{
  "num_hidden_layers": 8,
  "hidden_size": 640,
  "n_experts": 32,
  "experts_per_token": 2,
  "d_expert": 320,
  "d_shared_expert": 576,
  "hidden_act": "gelu",
  "moe_layers": [0, 2, 4, 6],
  "router_score": "sigmoid",
  "normalize_top_k": true,
  "routed_scale": 1.5,
  "balance_loss": 0.0009,
  "balance_bias": true,
  "router_noise": 0.05,
  "init_std_router": 0.0278,
  "lr_router": 0.000708,
  "num_attention_heads": 5,
  "num_key_value_heads": 5,
  "head_dim": 128,
  "vocab_size": 32768,
  "norm": "layernorm",
  "norm_place": "pre",
  "norm_eps": 1e-06,
  "positions": "rope",
  "rope_theta": 100000.0,
  "rope_fraction": 0.25,
  "qk_norm": false,
  "attn_scale": 0.0884,
  "tie_word_embeddings": false,
  "parallel_block": true,
  "init": "normal",
  "init_std_qkv": 0.0271,
  "init_std_o": 0.0271,
  "init_std_up": 0.0271,
  "init_std_down": 0.0136,
  "optimizer": "muon_variant",
  "learning_rate": 0.00471,
  "lr_mult_qkv": 0.4,
  "lr_mult_o": 4.0,
  "beta1": 0.95,
  "lr_head": 0.00423,
  "max_grad_norm": 0.5,
  "warmup_steps": 200,
  "schedule": "wsd",
  "decay_fraction": 1.0,
  "decay_shape": "pow",
  "final_lr_fraction": 0.0,
  "batch_tokens": 65536,
  "max_seq_len": 512,
  "doc_mask": true,
  "train_tokens": 551600000,
  "max_steps": 8417,
  "dataset": "wikipedia_en"
}
Below are experts of layer 4 (counted from 0) of a mixture-of-experts language model. Rows are named router (the router's row for the expert), up (a neuron's input weights, with its number), down (a neuron's output weights, with its number) and show model dimensions 192-255. Each number is 200 + 30 x the weight over its row's rms, rounded and kept within 0 to 999.
Before each expert's rows: "comes after" lists some tokens at least twice as common just before its tokens as in all text. This comes from a sample of Wikipedia text that the model never trained on. Tokens count by the router's weight.

# expert 10
comes after: "\n", ".", " =", " ==", "===", "=="
router,142,176,192,173,236,172,185,191,233,175,223,213,246,203,211,191,240,172,248,245,224,238,223,188,171,172,168,153,178,127,155,187,212,223,212,202,266,221,168,194,254,176,208,243,226,210,172,207,144,208,232,174,195,219,181,205,193,196,186,234,200,217,235,215
up0,168,191,203,235,163,217,183,181,216,219,176,193,224,198,221,192,184,209,147,289,181,207,186,193,200,200,213,248,164,195,202,201,251,236,212,270,158,187,200,222,245,232,236,242,166,227,292,197,197,213,293,239,165,188,196,247,203,261,260,222,223,179,204,221
down0,181,197,222,174,242,165,223,200,217,221,227,225,192,194,191,136,178,220,183,247,214,174,189,215,188,182,187,174,226,261,208,165,195,158,190,220,248,235,179,124,216,225,216,202,217,159,116,171,193,275,191,223,183,229,212,196,175,194,188,217,215,221,232,173
up1,209,193,152,220,189,161,199,226,211,194,155,173,201,261,201,183,221,201,206,152,200,218,177,180,176,198,242,217,190,181,218,207,254,194,221,159,295,160,168,196,227,243,245,267,191,212,224,187,212,259,194,193,183,201,223,203,179,207,194,228,193,210,235,154
down1,201,163,254,208,189,161,249,234,170,184,230,196,208,231,205,249,220,188,204,245,215,187,232,234,224,150,157,223,164,206,152,197,151,184,186,231,195,243,225,177,222,195,177,166,173,208,222,123,171,208,218,182,207,201,186,191,225,200,211,200,180,195,218,226
up2,149,215,196,177,235,157,223,198,189,220,170,169,167,220,139,143,189,177,233,170,192,276,167,164,162,194,222,190,199,172,190,253,173,255,156,202,199,214,157,197,266,250,207,206,178,187,171,208,183,151,241,154,233,160,222,241,246,190,180,177,224,242,240,227
down2,201,173,202,191,192,249,198,202,205,239,214,226,176,195,210,222,169,202,190,192,186,192,172,188,204,217,193,170,188,173,168,144,181,193,264,214,186,215,193,237,171,172,201,176,191,240,169,194,230,216,215,180,183,204,189,216,188,187,236,197,198,155,206,229
up3,148,179,214,194,187,239,221,241,267,233,170,219,222,168,193,211,212,220,242,207,205,202,210,211,188,214,187,247,215,173,144,173,184,194,182,248,202,180,267,191,205,149,210,136,154,225,246,177,204,231,164,154,190,164,208,210,194,138,228,225,136,200,195,162
down3,197,162,167,211,230,200,171,187,152,215,278,226,141,174,225,198,192,276,187,200,190,231,205,237,232,225,158,189,206,183,154,318,165,221,206,159,202,198,240,186,231,226,251,200,181,207,243,187,158,185,224,173,192,206,191,205,184,202,167,176,274,203,159,187
up4,187,228,201,251,142,183,204,205,206,178,207,225,276,207,222,169,223,205,155,224,164,170,228,155,186,183,220,162,156,195,165,239,177,268,156,180,172,263,182,219,225,201,254,192,182,221,167,157,200,189,145,239,248,249,204,242,229,131,184,181,215,179,217,170
down4,228,179,219,173,194,226,200,167,232,228,194,150,214,182,199,215,168,195,233,200,181,200,186,131,169,255,191,201,254,197,141,202,173,188,192,216,197,188,233,239,240,143,150,205,179,177,166,243,239,217,204,177,168,145,198,155,217,181,184,193,190,187,193,203
up5,152,168,226,185,208,234,230,194,179,169,187,192,176,165,205,212,165,241,163,225,141,160,202,184,184,260,234,171,174,203,238,185,191,167,150,193,173,200,223,226,199,181,205,238,202,239,143,213,124,216,185,200,249,167,201,180,251,208,128,228,160,160,198,224
down5,227,153,233,168,206,220,260,181,180,185,224,203,202,214,215,182,200,174,206,170,220,246,132,197,225,234,254,272,225,177,239,177,208,208,169,185,190,151,186,245,186,177,204,158,177,208,162,182,211,171,162,267,184,202,219,179,244,219,173,206,226,246,194,198
up6,201,182,137,219,168,209,215,184,201,159,179,231,181,226,211,216,208,220,219,217,182,202,198,200,180,241,200,215,204,230,215,246,216,150,151,211,186,174,179,177,212,213,185,214,215,228,219,234,223,239,197,172,177,216,186,215,174,177,173,157,197,193,181,207
down6,209,264,181,245,204,205,210,242,233,163,162,187,191,210,214,222,170,163,174,211,202,179,188,125,229,150,276,199,236,163,183,224,198,175,190,204,209,193,186,172,186,224,205,187,165,147,145,205,174,234,219,204,207,148,221,155,215,173,207,247,179,198,264,216
up7,180,177,193,175,155,242,235,219,168,179,229,231,193,209,234,162,213,224,218,203,214,233,191,158,169,209,204,255,198,191,96,162,159,197,207,170,206,235,225,190,162,221,148,249,142,252,187,190,215,213,165,180,170,253,181,233,197,207,188,168,203,196,152,231
down7,265,247,228,184,223,229,207,239,212,171,190,205,204,189,143,208,220,238,124,228,220,245,175,193,183,202,194,204,232,199,221,244,204,210,278,185,177,161,237,196,225,164,231,156,189,133,158,171,187,201,248,237,214,208,200,183,114,245,177,225,199,212,157,186
up8,171,249,200,148,188,205,173,215,220,232,201,213,209,225,197,217,167,248,212,210,206,186,200,218,144,176,162,213,188,177,203,230,161,248,195,217,173,219,157,153,207,194,239,206,102,139,181,203,227,220,211,175,225,220,197,179,194,221,200,243,180,198,208,185
down8,115,206,159,124,194,203,195,183,147,200,222,219,209,240,211,235,252,213,164,189,179,197,203,176,174,173,234,224,204,145,208,212,228,233,183,210,206,203,196,195,198,181,205,208,203,190,156,201,219,227,216,194,197,191,182,195,230,113,189,190,232,248,191,122
up9,182,220,240,210,195,251,186,205,220,218,213,213,173,147,228,215,179,229,212,210,200,216,139,174,211,222,260,241,151,211,201,187,187,209,214,170,181,237,178,166,227,191,242,187,154,194,169,181,164,181,194,153,193,170,228,204,160,183,224,199,201,284,264,199
down9,218,175,173,212,169,213,187,227,142,229,253,252,203,179,249,188,205,193,184,184,204,190,227,189,273,216,179,254,230,240,230,189,173,195,233,219,194,171,220,164,137,195,216,219,225,204,193,211,153,192,169,192,191,185,172,154,221,239,210,210,175,199,205,185
up10,171,198,257,174,191,201,190,175,218,190,146,176,254,157,237,265,216,182,192,261,178,203,210,256,202,259,192,177,189,196,199,188,217,236,231,224,192,179,173,131,279,216,139,257,173,167,226,199,181,189,175,209,221,215,143,169,206,197,163,219,208,186,250,169
down10,161,227,152,220,195,195,179,193,158,190,229,157,258,233,179,147,183,189,203,199,199,201,183,191,207,159,212,192,229,183,213,219,197,173,193,201,204,205,173,193,249,179,172,166,214,201,248,207,185,230,215,146,234,131,172,232,185,196,207,182,161,190,190,189
up11,189,195,190,197,186,218,263,209,209,192,216,167,227,180,200,240,208,183,213,199,218,110,220,146,288,215,201,218,230,197,213,235,177,209,157,188,190,216,194,220,202,186,245,221,133,207,232,180,216,255,227,188,164,220,214,183,185,219,163,205,132,255,186,221
down11,190,163,163,184,154,194,221,195,193,188,189,180,134,211,190,123,244,190,231,226,199,186,198,181,177,214,188,128,193,189,155,140,208,193,207,253,184,173,178,198,188,208,203,229,218,180,216,157,182,202,241,140,234,213,249,173,178,186,243,177,180,197,219,177
up12,209,160,229,203,206,160,186,170,187,169,222,149,242,265,160,268,198,211,202,199,251,130,167,201,198,129,156,198,226,185,252,180,188,176,194,213,170,153,191,219,220,203,186,227,178,242,179,211,211,176,225,212,189,228,185,197,172,192,225,229,148,232,173,168
down12,230,171,198,172,190,190,205,172,262,191,195,195,179,194,188,173,208,215,159,163,165,246,191,249,211,201,200,186,200,178,210,221,144,231,147,191,235,172,185,209,213,218,151,189,190,252,163,159,223,228,206,199,224,194,244,242,213,195,231,213,243,211,184,253
up13,186,230,202,235,293,194,267,170,242,202,217,160,230,171,226,211,185,225,184,147,208,171,254,186,191,232,195,194,202,243,167,210,240,157,198,206,223,203,217,195,179,158,223,203,233,211,205,205,189,192,186,141,193,177,174,192,187,170,201,155,203,253,254,185
down13,207,197,188,210,200,179,202,196,157,199,197,196,215,191,208,222,198,176,187,235,196,184,153,217,186,185,213,170,209,235,146,195,225,174,144,169,205,184,184,187,263,250,170,218,212,193,160,172,143,211,218,220,206,248,194,212,213,209,264,171,189,180,218,177
up14,223,171,215,190,162,218,217,244,221,147,193,172,176,202,207,203,146,200,221,245,231,207,225,189,176,197,220,192,190,215,205,169,219,184,240,215,167,165,249,184,201,269,212,194,234,239,150,187,255,204,214,246,206,195,215,232,159,218,176,230,178,133,181,195
down14,219,205,171,222,184,167,242,207,196,168,259,210,246,181,230,196,170,190,184,174,155,170,201,213,219,176,137,233,180,202,252,206,192,186,225,160,238,229,225,183,228,209,152,273,226,175,177,204,239,205,206,151,192,187,178,208,231,201,188,209,206,195,188,199
up15,182,133,241,143,181,151,187,168,239,215,200,188,200,195,198,231,260,221,179,228,168,168,187,248,202,216,238,253,214,188,145,184,158,138,211,236,211,203,171,172,210,142,188,192,224,217,149,229,183,222,198,247,264,234,173,223,138,202,203,212,236,197,181,221
down15,197,159,167,203,139,195,239,194,204,210,178,217,250,200,183,250,202,128,221,250,217,170,198,238,222,202,250,231,238,184,206,183,193,172,208,237,196,180,183,228,197,203,184,189,202,172,239,203,206,205,240,191,188,213,219,161,221,178,134,199,201,184,169,227
up16,247,178,208,210,194,153,181,172,163,146,192,202,185,245,231,219,155,199,192,192,200,205,179,218,151,231,191,193,227,207,206,197,206,176,222,226,221,170,206,196,163,232,271,212,204,152,178,159,222,221,207,259,233,179,209,191,188,226,210,188,210,217,165,187
down16,174,183,159,177,207,198,173,199,186,231,217,92,239,207,147,180,239,199,209,237,165,224,191,204,209,170,159,209,215,159,160,201,164,180,122,196,169,212,168,178,150,170,216,235,119,191,150,222,204,204,225,180,194,191,205,170,184,193,193,196,179,185,220,164
up17,174,209,261,180,182,268,197,208,160,238,219,211,173,212,237,178,192,194,212,219,244,166,181,222,261,188,234,189,201,196,193,233,181,179,210,142,176,223,219,212,192,207,185,191,148,208,224,248,179,187,159,166,229,179,217,251,150,173,180,184,260,267,180,217
down17,209,222,172,251,162,222,188,219,230,221,173,240,188,162,180,217,154,177,213,235,236,222,223,148,162,209,260,197,244,212,208,129,223,163,185,235,199,232,220,202,98,152,204,186,233,228,178,145,208,191,246,212,211,185,154,169,222,183,231,206,248,169,234,215
up18,213,175,186,194,195,235,184,206,182,175,195,201,178,199,177,158,217,266,182,190,197,238,193,221,213,207,208,204,191,218,190,239,154,183,132,174,188,224,248,169,201,170,191,209,240,183,173,222,170,183,220,135,209,228,179,199,189,219,228,167,242,170,238,177
down18,229,202,209,209,217,174,168,176,161,232,248,201,116,238,200,223,174,246,225,173,194,212,252,218,236,199,224,174,154,241,209,179,207,182,220,183,177,207,148,157,161,207,186,206,197,220,190,184,188,226,186,226,236,169,217,196,180,224,163,184,199,204,202,243
up19,200,193,174,141,224,177,234,212,165,207,237,216,191,240,190,152,128,164,201,218,165,251,160,219,147,222,208,214,189,209,156,162,184,207,204,167,180,239,227,228,150,155,202,213,149,224,200,214,211,173,168,173,196,185,229,209,229,224,267,192,216,218,189,224
down19,196,173,242,239,219,188,169,174,188,170,176,224,274,198,266,239,187,227,196,201,169,140,147,203,212,219,165,205,201,183,236,204,192,212,179,182,196,226,193,121,196,169,186,180,197,226,202,205,244,144,223,165,224,191,194,251,175,189,252,216,237,210,258,187
up20,159,198,226,171,215,271,219,183,229,186,179,249,219,216,165,200,226,194,203,216,196,270,198,227,204,168,192,217,184,234,199,146,169,210,181,197,238,181,199,183,247,192,180,244,226,241,200,153,268,167,240,157,210,182,154,245,165,182,171,179,211,245,195,195
down20,199,220,212,268,206,187,227,192,170,229,169,183,183,216,174,165,244,218,191,190,190,194,223,189,176,191,166,188,227,253,226,180,176,175,242,193,207,199,240,227,193,184,291,204,181,145,226,191,203,195,230,191,185,195,193,187,211,173,227,160,196,183,140,173
up21,179,170,244,186,181,203,202,198,195,192,249,214,200,217,244,159,176,208,202,214,237,226,202,228,184,239,202,166,225,187,222,173,155,199,144,229,259,234,175,219,185,172,200,255,211,221,142,212,215,229,165,211,170,231,196,176,166,201,222,212,159,171,166,224
down21,148,270,187,187,197,196,206,209,227,246,224,217,226,216,214,125,185,188,130,250,151,188,222,197,177,149,229,226,226,166,209,230,207,238,211,174,248,247,228,250,274,172,142,222,179,212,239,246,233,188,173,210,190,175,240,222,215,204,125,207,193,250,252,202
up22,198,186,255,153,161,159,182,158,212,194,178,184,201,215,216,193,162,194,164,237,175,197,214,236,145,226,170,162,217,217,203,199,190,181,244,219,182,177,165,250,201,241,245,181,143,171,225,218,147,202,217,210,174,216,201,240,243,225,173,252,209,181,199,211
down22,190,246,148,165,190,167,221,234,145,208,220,218,174,204,159,163,188,154,193,202,213,209,194,223,210,224,207,154,228,214,149,232,231,241,175,192,187,186,193,209,189,217,186,202,268,175,177,216,156,221,190,192,198,197,209,195,207,241,248,217,214,218,128,187
up23,194,155,219,244,211,183,153,176,162,161,157,220,263,202,150,261,184,247,146,206,187,221,197,187,207,236,108,163,245,209,174,213,230,192,240,276,177,201,144,152,178,170,224,187,164,204,190,182,204,179,189,216,183,204,186,219,190,212,192,229,216,129,169,136
down23,203,211,207,192,216,188,216,225,228,235,241,217,181,191,174,195,166,216,195,156,195,185,169,174,168,147,208,209,162,216,172,180,245,224,162,196,193,195,189,183,203,257,184,243,153,209,133,189,122,242,213,176,187,182,171,172,174,234,166,204,190,151,252,203
up24,153,197,217,186,217,199,187,177,227,200,253,207,247,208,195,200,239,200,178,209,209,262,209,230,209,165,212,173,171,188,155,181,156,137,192,152,194,164,216,176,243,180,202,209,124,200,175,247,161,195,158,192,204,227,199,168,241,217,191,221,218,223,189,176
down24,169,176,195,183,188,201,222,182,211,227,205,176,183,221,168,221,201,211,207,201,205,160,198,182,189,215,188,226,215,212,198,188,155,298,199,177,224,259,174,239,178,194,198,178,210,173,145,171,159,214,195,188,198,171,216,214,202,191,211,157,171,246,216,226
up25,200,256,184,211,219,262,175,212,181,216,176,153,222,245,140,183,188,197,233,213,223,187,218,160,214,203,234,198,183,232,191,197,240,220,190,288,146,193,191,234,185,193,154,189,178,149,192,208,241,235,214,238,202,253,163,228,190,204,199,197,202,189,238,161
down25,197,184,208,189,225,228,217,233,247,188,205,213,221,165,216,250,133,180,173,170,123,177,137,208,208,189,187,164,183,193,178,200,193,159,212,190,199,180,225,229,213,235,197,198,197,218,165,231,190,175,227,203,213,201,218,191,226,225,178,187,158,179,201,236
up26,199,187,203,166,187,158,222,241,202,175,211,236,190,221,191,194,182,201,196,172,197,165,259,236,183,203,186,169,167,250,200,174,230,226,133,211,212,215,188,237,180,135,228,174,210,184,139,196,176,188,198,206,216,256,178,231,225,224,264,227,205,169,252,163
down26,182,188,221,185,204,186,184,149,173,211,202,215,186,187,175,201,227,184,186,233,232,199,182,220,151,182,212,215,198,172,166,210,172,190,248,180,159,186,203,239,255,252,185,193,202,217,206,204,189,180,256,202,213,235,229,208,195,214,206,159,188,176,181,147
up27,195,186,190,228,141,184,202,203,118,231,191,165,208,177,219,246,196,198,166,164,211,187,222,268,213,203,212,156,196,255,177,170,252,188,224,208,178,232,232,234,241,155,206,232,218,202,135,234,214,195,201,164,229,144,233,218,303,249,224,189,172,187,215,190
down27,200,237,224,210,251,178,229,171,212,151,191,173,211,265,206,205,252,199,160,185,218,222,231,192,237,184,188,205,191,176,160,182,247,175,153,194,204,194,236,221,186,228,200,266,182,184,131,198,225,235,219,241,207,215,218,190,174,222,205,197,190,206,194,180
up28,181,181,151,209,198,195,177,172,210,193,217,202,219,220,243,237,218,228,187,195,218,246,187,175,140,216,204,152,208,199,197,247,236,160,204,190,149,157,248,209,210,191,229,245,170,209,207,146,181,212,179,192,222,212,186,216,186,152,202,248,177,168,165,235
down28,190,210,216,188,204,198,181,194,180,206,200,255,247,262,227,199,179,220,221,220,210,170,212,227,181,175,203,222,197,131,248,211,225,185,159,235,173,208,203,158,171,205,205,193,188,171,215,232,197,220,236,165,217,160,221,177,223,202,172,184,135,208,234,210
up29,203,199,203,213,169,162,241,217,200,178,233,237,188,158,240,165,211,222,254,247,150,172,212,236,233,179,210,195,164,189,219,165,219,199,184,193,190,201,204,199,135,260,234,194,191,284,206,151,195,190,202,149,220,198,227,183,189,250,181,259,174,251,131,255
down29,158,205,182,193,195,199,252,227,227,200,183,176,228,229,237,218,210,244,152,212,180,221,192,194,166,204,190,189,200,164,205,146,210,235,197,237,201,131,165,246,183,170,201,239,227,172,186,199,116,189,159,143,167,180,216,200,231,183,211,222,137,225,213,261
up30,198,203,235,150,169,164,225,243,148,157,202,238,211,181,245,183,219,171,203,172,177,182,135,183,207,205,214,191,223,220,196,174,175,171,186,225,195,191,252,168,245,189,189,226,180,221,166,205,196,214,214,208,198,232,215,190,224,203,205,171,182,159,198,187
down30,194,193,281,209,175,164,202,192,171,190,175,239,167,190,211,177,157,193,226,219,213,204,157,176,209,205,218,202,242,195,207,186,225,220,191,172,214,186,149,218,140,172,203,176,233,201,181,186,204,218,218,181,206,220,156,195,253,187,166,176,211,263,216,190
up31,229,197,248,197,190,215,170,227,196,244,200,245,180,236,153,133,209,262,214,188,191,196,185,192,163,187,221,154,226,198,215,164,200,195,201,145,227,215,180,210,221,210,170,154,187,170,241,183,222,235,191,204,264,188,181,188,207,177,186,164,182,237,204,173
down31,198,181,154,154,208,209,210,196,209,142,223,186,207,196,231,188,155,184,167,204,173,218,196,212,165,230,221,171,218,173,200,202,213,204,185,220,172,182,197,183,227,228,199,215,157,181,167,178,239,198,208,163,191,234,199,265,211,140,208,221,184,193,201,198
up32,190,216,220,196,187,210,213,158,221,203,170,132,261,239,155,159,243,188,156,189,140,195,178,188,130,246,213,160,164,181,210,218,188,277,181,165,200,214,169,230,178,206,198,223,167,169,180,245,162,199,190,189,219,256,191,177,216,159,259,192,143,181,193,184
down32,200,176,177,197,163,183,226,201,193,148,203,241,198,190,262,197,173,210,201,310,160,198,222,171,173,226,151,168,171,179,190,171,207,189,204,214,180,179,182,150,197,172,205,208,218,213,202,166,211,181,119,206,211,187,260,221,234,218,174,226,185,216,169,174
up33,246,155,151,180,193,225,234,189,245,193,138,182,208,175,228,202,175,222,203,240,181,183,193,221,148,134,235,185,175,212,168,185,198,198,155,220,234,247,179,188,221,221,157,226,170,195,219,214,209,195,192,190,225,199,207,204,227,193,224,190,190,195,216,189
down33,125,197,209,164,245,220,221,169,177,246,215,191,170,205,199,159,193,225,215,187,223,185,213,232,184,218,199,168,206,241,156,158,201,220,201,266,160,220,208,184,208,189,183,215,245,193,137,176,219,247,157,258,198,220,130,190,168,169,185,192,199,185,165,206
up34,199,176,233,212,243,202,186,242,203,236,157,188,181,230,218,237,209,254,206,213,200,245,174,201,211,192,175,197,209,204,207,189,206,244,252,191,203,236,185,219,194,219,235,268,212,183,98,209,219,177,168,216,179,157,205,224,185,223,157,226,181,221,244,199
down34,191,226,194,204,248,244,199,123,222,239,188,220,201,187,237,197,221,180,217,231,203,252,150,230,228,196,197,204,253,193,167,227,215,209,187,196,243,190,203,205,203,229,191,217,272,190,229,260,165,175,270,199,182,179,184,203,175,169,181,180,218,159,161,200
up35,165,149,207,247,214,216,244,189,211,153,188,205,164,243,239,183,211,145,193,256,229,197,194,208,237,235,220,193,224,207,133,165,147,185,215,205,193,170,206,201,147,175,173,185,205,163,217,228,210,192,245,190,202,157,183,214,218,224,182,169,194,254,178,225
down35,206,199,166,200,165,188,223,244,142,201,218,204,178,186,179,222,187,233,225,202,205,212,208,168,151,197,209,187,200,187,216,213,240,165,237,236,170,151,149,199,223,188,210,244,202,248,218,154,190,216,226,168,181,198,195,167,178,182,135,240,227,210,223,174
up36,166,286,212,226,180,187,174,223,128,197,216,262,177,247,200,206,169,221,231,260,185,221,196,166,189,177,172,131,190,209,274,221,221,222,249,213,195,161,221,143,190,195,223,231,171,179,185,167,148,241,183,230,172,186,235,205,187,189,242,234,223,245,112,158
down36,232,233,166,156,192,237,201,200,213,224,195,175,225,237,178,178,221,168,164,236,193,198,182,158,224,215,204,245,153,174,158,209,177,175,210,173,239,217,215,124,175,244,200,241,208,211,221,224,224,194,177,238,201,169,156,201,248,193,238,172,185,153,160,186
up37,171,205,214,191,163,183,151,255,142,188,219,207,204,227,210,187,214,170,170,229,241,196,143,186,198,203,211,210,201,238,217,210,237,208,217,164,247,235,175,181,233,186,147,226,153,207,212,206,160,233,191,178,230,204,170,205,186,237,210,245,193,220,197,201
down37,182,161,147,217,206,203,217,176,245,158,239,241,193,178,181,178,165,221,181,222,177,229,188,203,212,183,223,229,218,207,231,238,185,191,219,180,169,209,188,168,213,194,191,211,198,192,195,194,199,217,213,193,192,239,205,252,230,242,200,196,142,165,157,189
up38,181,271,187,209,230,216,219,193,189,182,141,184,185,215,216,135,199,195,181,152,148,202,260,170,176,188,225,180,195,170,235,242,148,117,176,220,172,150,204,262,213,156,164,199,195,204,188,203,170,187,163,152,201,221,210,204,228,194,244,213,188,192,187,204
down38,207,207,207,200,193,178,239,231,188,184,197,179,170,125,240,197,166,215,220,146,253,251,186,175,203,226,211,137,256,170,182,254,209,238,168,204,185,234,209,185,249,238,202,197,227,202,253,212,186,166,237,225,122,187,202,234,150,246,225,232,185,237,239,185
up39,172,204,177,172,209,163,170,200,234,187,184,159,215,194,225,251,219,209,165,213,183,148,180,175,215,211,229,244,209,189,192,204,149,227,188,197,161,152,243,172,167,239,206,184,159,143,154,191,144,210,190,229,153,228,190,265,142,226,244,231,180,189,252,179
down39,168,206,207,230,239,260,217,248,198,181,158,239,249,187,226,238,203,175,224,223,184,203,224,245,197,225,187,226,226,228,185,196,225,200,196,236,194,219,190,176,245,213,207,219,193,150,245,180,239,205,169,241,165,205,197,167,165,161,195,164,251,167,137,171
up40,211,188,187,198,164,182,224,192,228,216,225,167,268,217,193,169,206,202,170,200,162,174,211,189,201,165,213,119,197,201,193,248,194,171,178,212,205,237,118,198,157,211,220,177,196,228,220,169,223,245,219,229,174,156,196,208,239,167,200,126,253,210,182,204
down40,183,255,206,219,195,228,240,188,242,190,206,184,157,206,214,242,251,190,227,196,257,175,146,237,164,170,230,209,196,223,258,266,173,235,230,156,195,182,212,190,185,177,172,170,170,226,239,222,245,159,188,193,245,233,162,198,206,186,240,221,242,225,202,197
up41,224,217,242,171,196,230,231,213,174,222,209,164,142,214,180,201,180,192,168,211,213,193,184,234,215,199,144,189,191,161,220,209,191,222,205,174,237,148,131,215,213,186,203,188,194,176,169,147,199,241,279,222,220,217,170,225,121,173,183,177,222,164,289,216
down41,231,147,157,197,163,185,233,167,232,226,221,201,161,211,233,193,212,208,195,202,153,180,201,175,233,219,200,169,140,193,191,186,195,181,179,272,199,202,198,229,194,182,206,214,148,207,201,208,173,234,207,131,187,220,242,164,159,197,177,188,199,227,191,193
up42,227,209,184,226,229,187,213,201,188,245,220,176,238,131,207,179,231,179,174,229,179,203,226,156,166,172,211,182,243,167,224,191,207,180,185,235,187,221,173,221,226,172,183,199,194,233,146,195,249,195,170,191,160,235,200,191,203,175,214,204,150,192,206,172
down42,189,201,218,219,229,242,159,227,208,173,203,235,160,229,205,192,201,210,186,193,155,195,221,169,181,201,132,229,233,236,142,190,222,210,193,188,208,225,188,184,175,219,161,246,191,188,188,221,173,168,192,224,234,209,191,193,194,168,190,245,194,187,177,208
up43,212,191,233,188,150,199,203,228,175,242,184,206,217,198,211,210,177,133,209,249,169,225,177,164,198,171,219,200,204,236,184,225,230,223,216,179,184,196,179,198,189,200,226,184,218,290,184,168,201,164,249,212,196,218,216,208,216,170,202,170,217,218,231,217
down43,220,222,207,189,229,170,215,255,188,166,211,228,146,219,184,154,235,180,205,189,248,181,202,261,188,189,186,157,197,179,166,199,168,158,215,176,248,205,245,192,171,210,174,216,206,148,209,227,152,188,185,179,240,195,209,183,144,146,238,203,189,189,184,214
up44,175,174,228,192,220,177,128,221,243,200,185,188,210,205,164,194,238,162,245,183,222,203,179,204,192,123,205,243,226,196,232,214,193,240,225,210,258,174,202,182,202,177,191,202,204,202,197,251,152,160,195,225,169,156,152,171,233,218,221,211,247,165,182,166
down44,139,174,213,212,233,224,209,213,226,251,191,191,187,149,196,174,178,229,215,215,213,188,236,176,208,180,190,227,172,212,159,200,182,128,171,248,190,178,248,235,189,227,189,223,164,199,188,175,221,220,183,194,211,217,211,149,140,202,165,164,160,192,170,191
up45,190,194,210,198,174,258,167,195,236,217,198,218,232,118,192,202,240,172,229,223,241,165,157,265,225,133,192,269,160,204,194,160,205,190,204,186,235,227,217,165,245,208,231,222,200,165,221,207,196,234,221,184,236,194,199,181,224,197,177,168,183,132,240,190
down45,134,206,216,177,169,204,213,211,223,148,206,218,218,204,226,131,209,158,230,245,260,249,228,160,221,253,158,216,203,149,208,200,184,214,211,199,158,200,193,154,203,173,179,202,203,214,254,190,218,207,180,239,155,251,222,167,174,150,235,210,213,218,172,178
up46,191,145,210,159,216,240,275,191,216,166,252,232,266,231,239,170,180,173,220,144,188,171,215,202,224,167,269,261,171,208,187,176,252,178,158,202,169,213,188,172,263,245,235,186,216,219,223,192,205,226,206,190,197,188,208,166,167,238,222,179,180,160,277,199
down46,191,162,179,201,191,223,217,195,164,175,159,227,150,188,220,184,260,212,201,186,170,190,236,172,236,175,265,222,186,171,207,211,193,227,247,200,219,174,204,191,169,166,205,189,252,165,215,192,158,205,229,159,193,210,204,206,192,172,198,217,215,225,207,199
up47,144,183,152,167,238,244,165,170,220,164,187,191,208,226,247,212,186,232,173,190,221,198,195,217,190,161,168,143,198,200,183,218,240,183,198,201,208,154,193,181,179,212,185,212,227,217,213,176,198,182,217,242,217,192,204,204,158,172,215,242,189,213,209,240
down47,196,129,161,226,207,214,268,180,173,211,207,240,206,211,167,203,143,201,226,208,149,175,224,179,223,190,248,183,184,180,205,219,209,237,211,204,203,158,196,195,177,227,195,251,168,190,199,173,212,167,151,168,186,165,229,175,242,227,146,203,232,197,178,192
up48,147,219,165,252,196,125,161,240,205,241,182,161,192,211,177,200,223,206,164,166,241,219,247,239,179,238,226,236,197,180,209,192,194,254,202,160,178,159,179,240,212,202,174,241,177,169,190,188,234,215,191,190,181,186,211,202,170,219,185,242,205,156,236,255
down48,245,259,219,197,203,205,214,230,242,200,178,202,253,174,162,195,180,254,179,220,196,166,189,200,251,155,157,155,197,184,196,184,205,232,186,230,271,222,168,181,192,278,181,171,191,216,166,226,148,187,227,185,237,149,163,228,226,162,195,163,239,240,239,183
up49,241,215,184,209,228,185,217,184,154,150,208,179,247,160,198,140,207,189,202,217,219,175,230,151,199,187,158,194,174,176,232,173,187,231,169,215,221,193,208,264,179,187,174,215,249,216,295,208,188,232,209,274,205,236,185,176,222,195,251,190,212,248,217,178
down49,217,154,158,207,203,184,214,194,218,203,161,224,132,222,246,233,179,163,199,190,178,207,179,217,214,195,226,223,195,186,207,227,221,214,205,177,228,254,230,232,182,235,216,172,195,198,151,215,198,180,190,166,182,227,128,233,141,232,144,241,156,211,213,213
up50,220,212,203,176,244,224,201,172,205,153,208,172,169,156,203,165,188,220,169,171,188,236,246,209,237,219,184,172,156,134,173,238,243,220,213,280,150,223,216,236,251,196,203,173,221,216,179,198,215,239,229,223,259,171,174,176,225,185,236,250,183,184,223,136
down50,183,232,249,179,247,217,198,182,177,182,204,225,244,187,218,242,260,211,207,161,218,240,146,188,219,207,213,194,192,172,164,163,233,216,202,179,202,167,166,198,248,215,253,165,225,163,167,200,210,153,171,177,229,160,191,258,156,182,201,180,250,165,210,183
up51,221,196,226,183,177,194,235,180,178,212,173,243,227,191,208,214,190,236,241,261,195,163,217,181,177,171,184,172,171,176,253,192,238,196,167,179,219,227,203,226,258,203,218,206,204,199,138,236,179,234,257,145,230,229,211,186,223,198,211,225,176,169,250,192
down51,191,142,219,201,235,186,193,258,181,220,205,147,190,234,274,228,195,154,215,207,212,179,184,168,179,153,190,139,209,215,141,200,176,227,216,258,201,143,209,221,205,203,194,190,174,185,157,189,179,199,144,240,213,172,206,194,222,143,182,216,233,226,208,234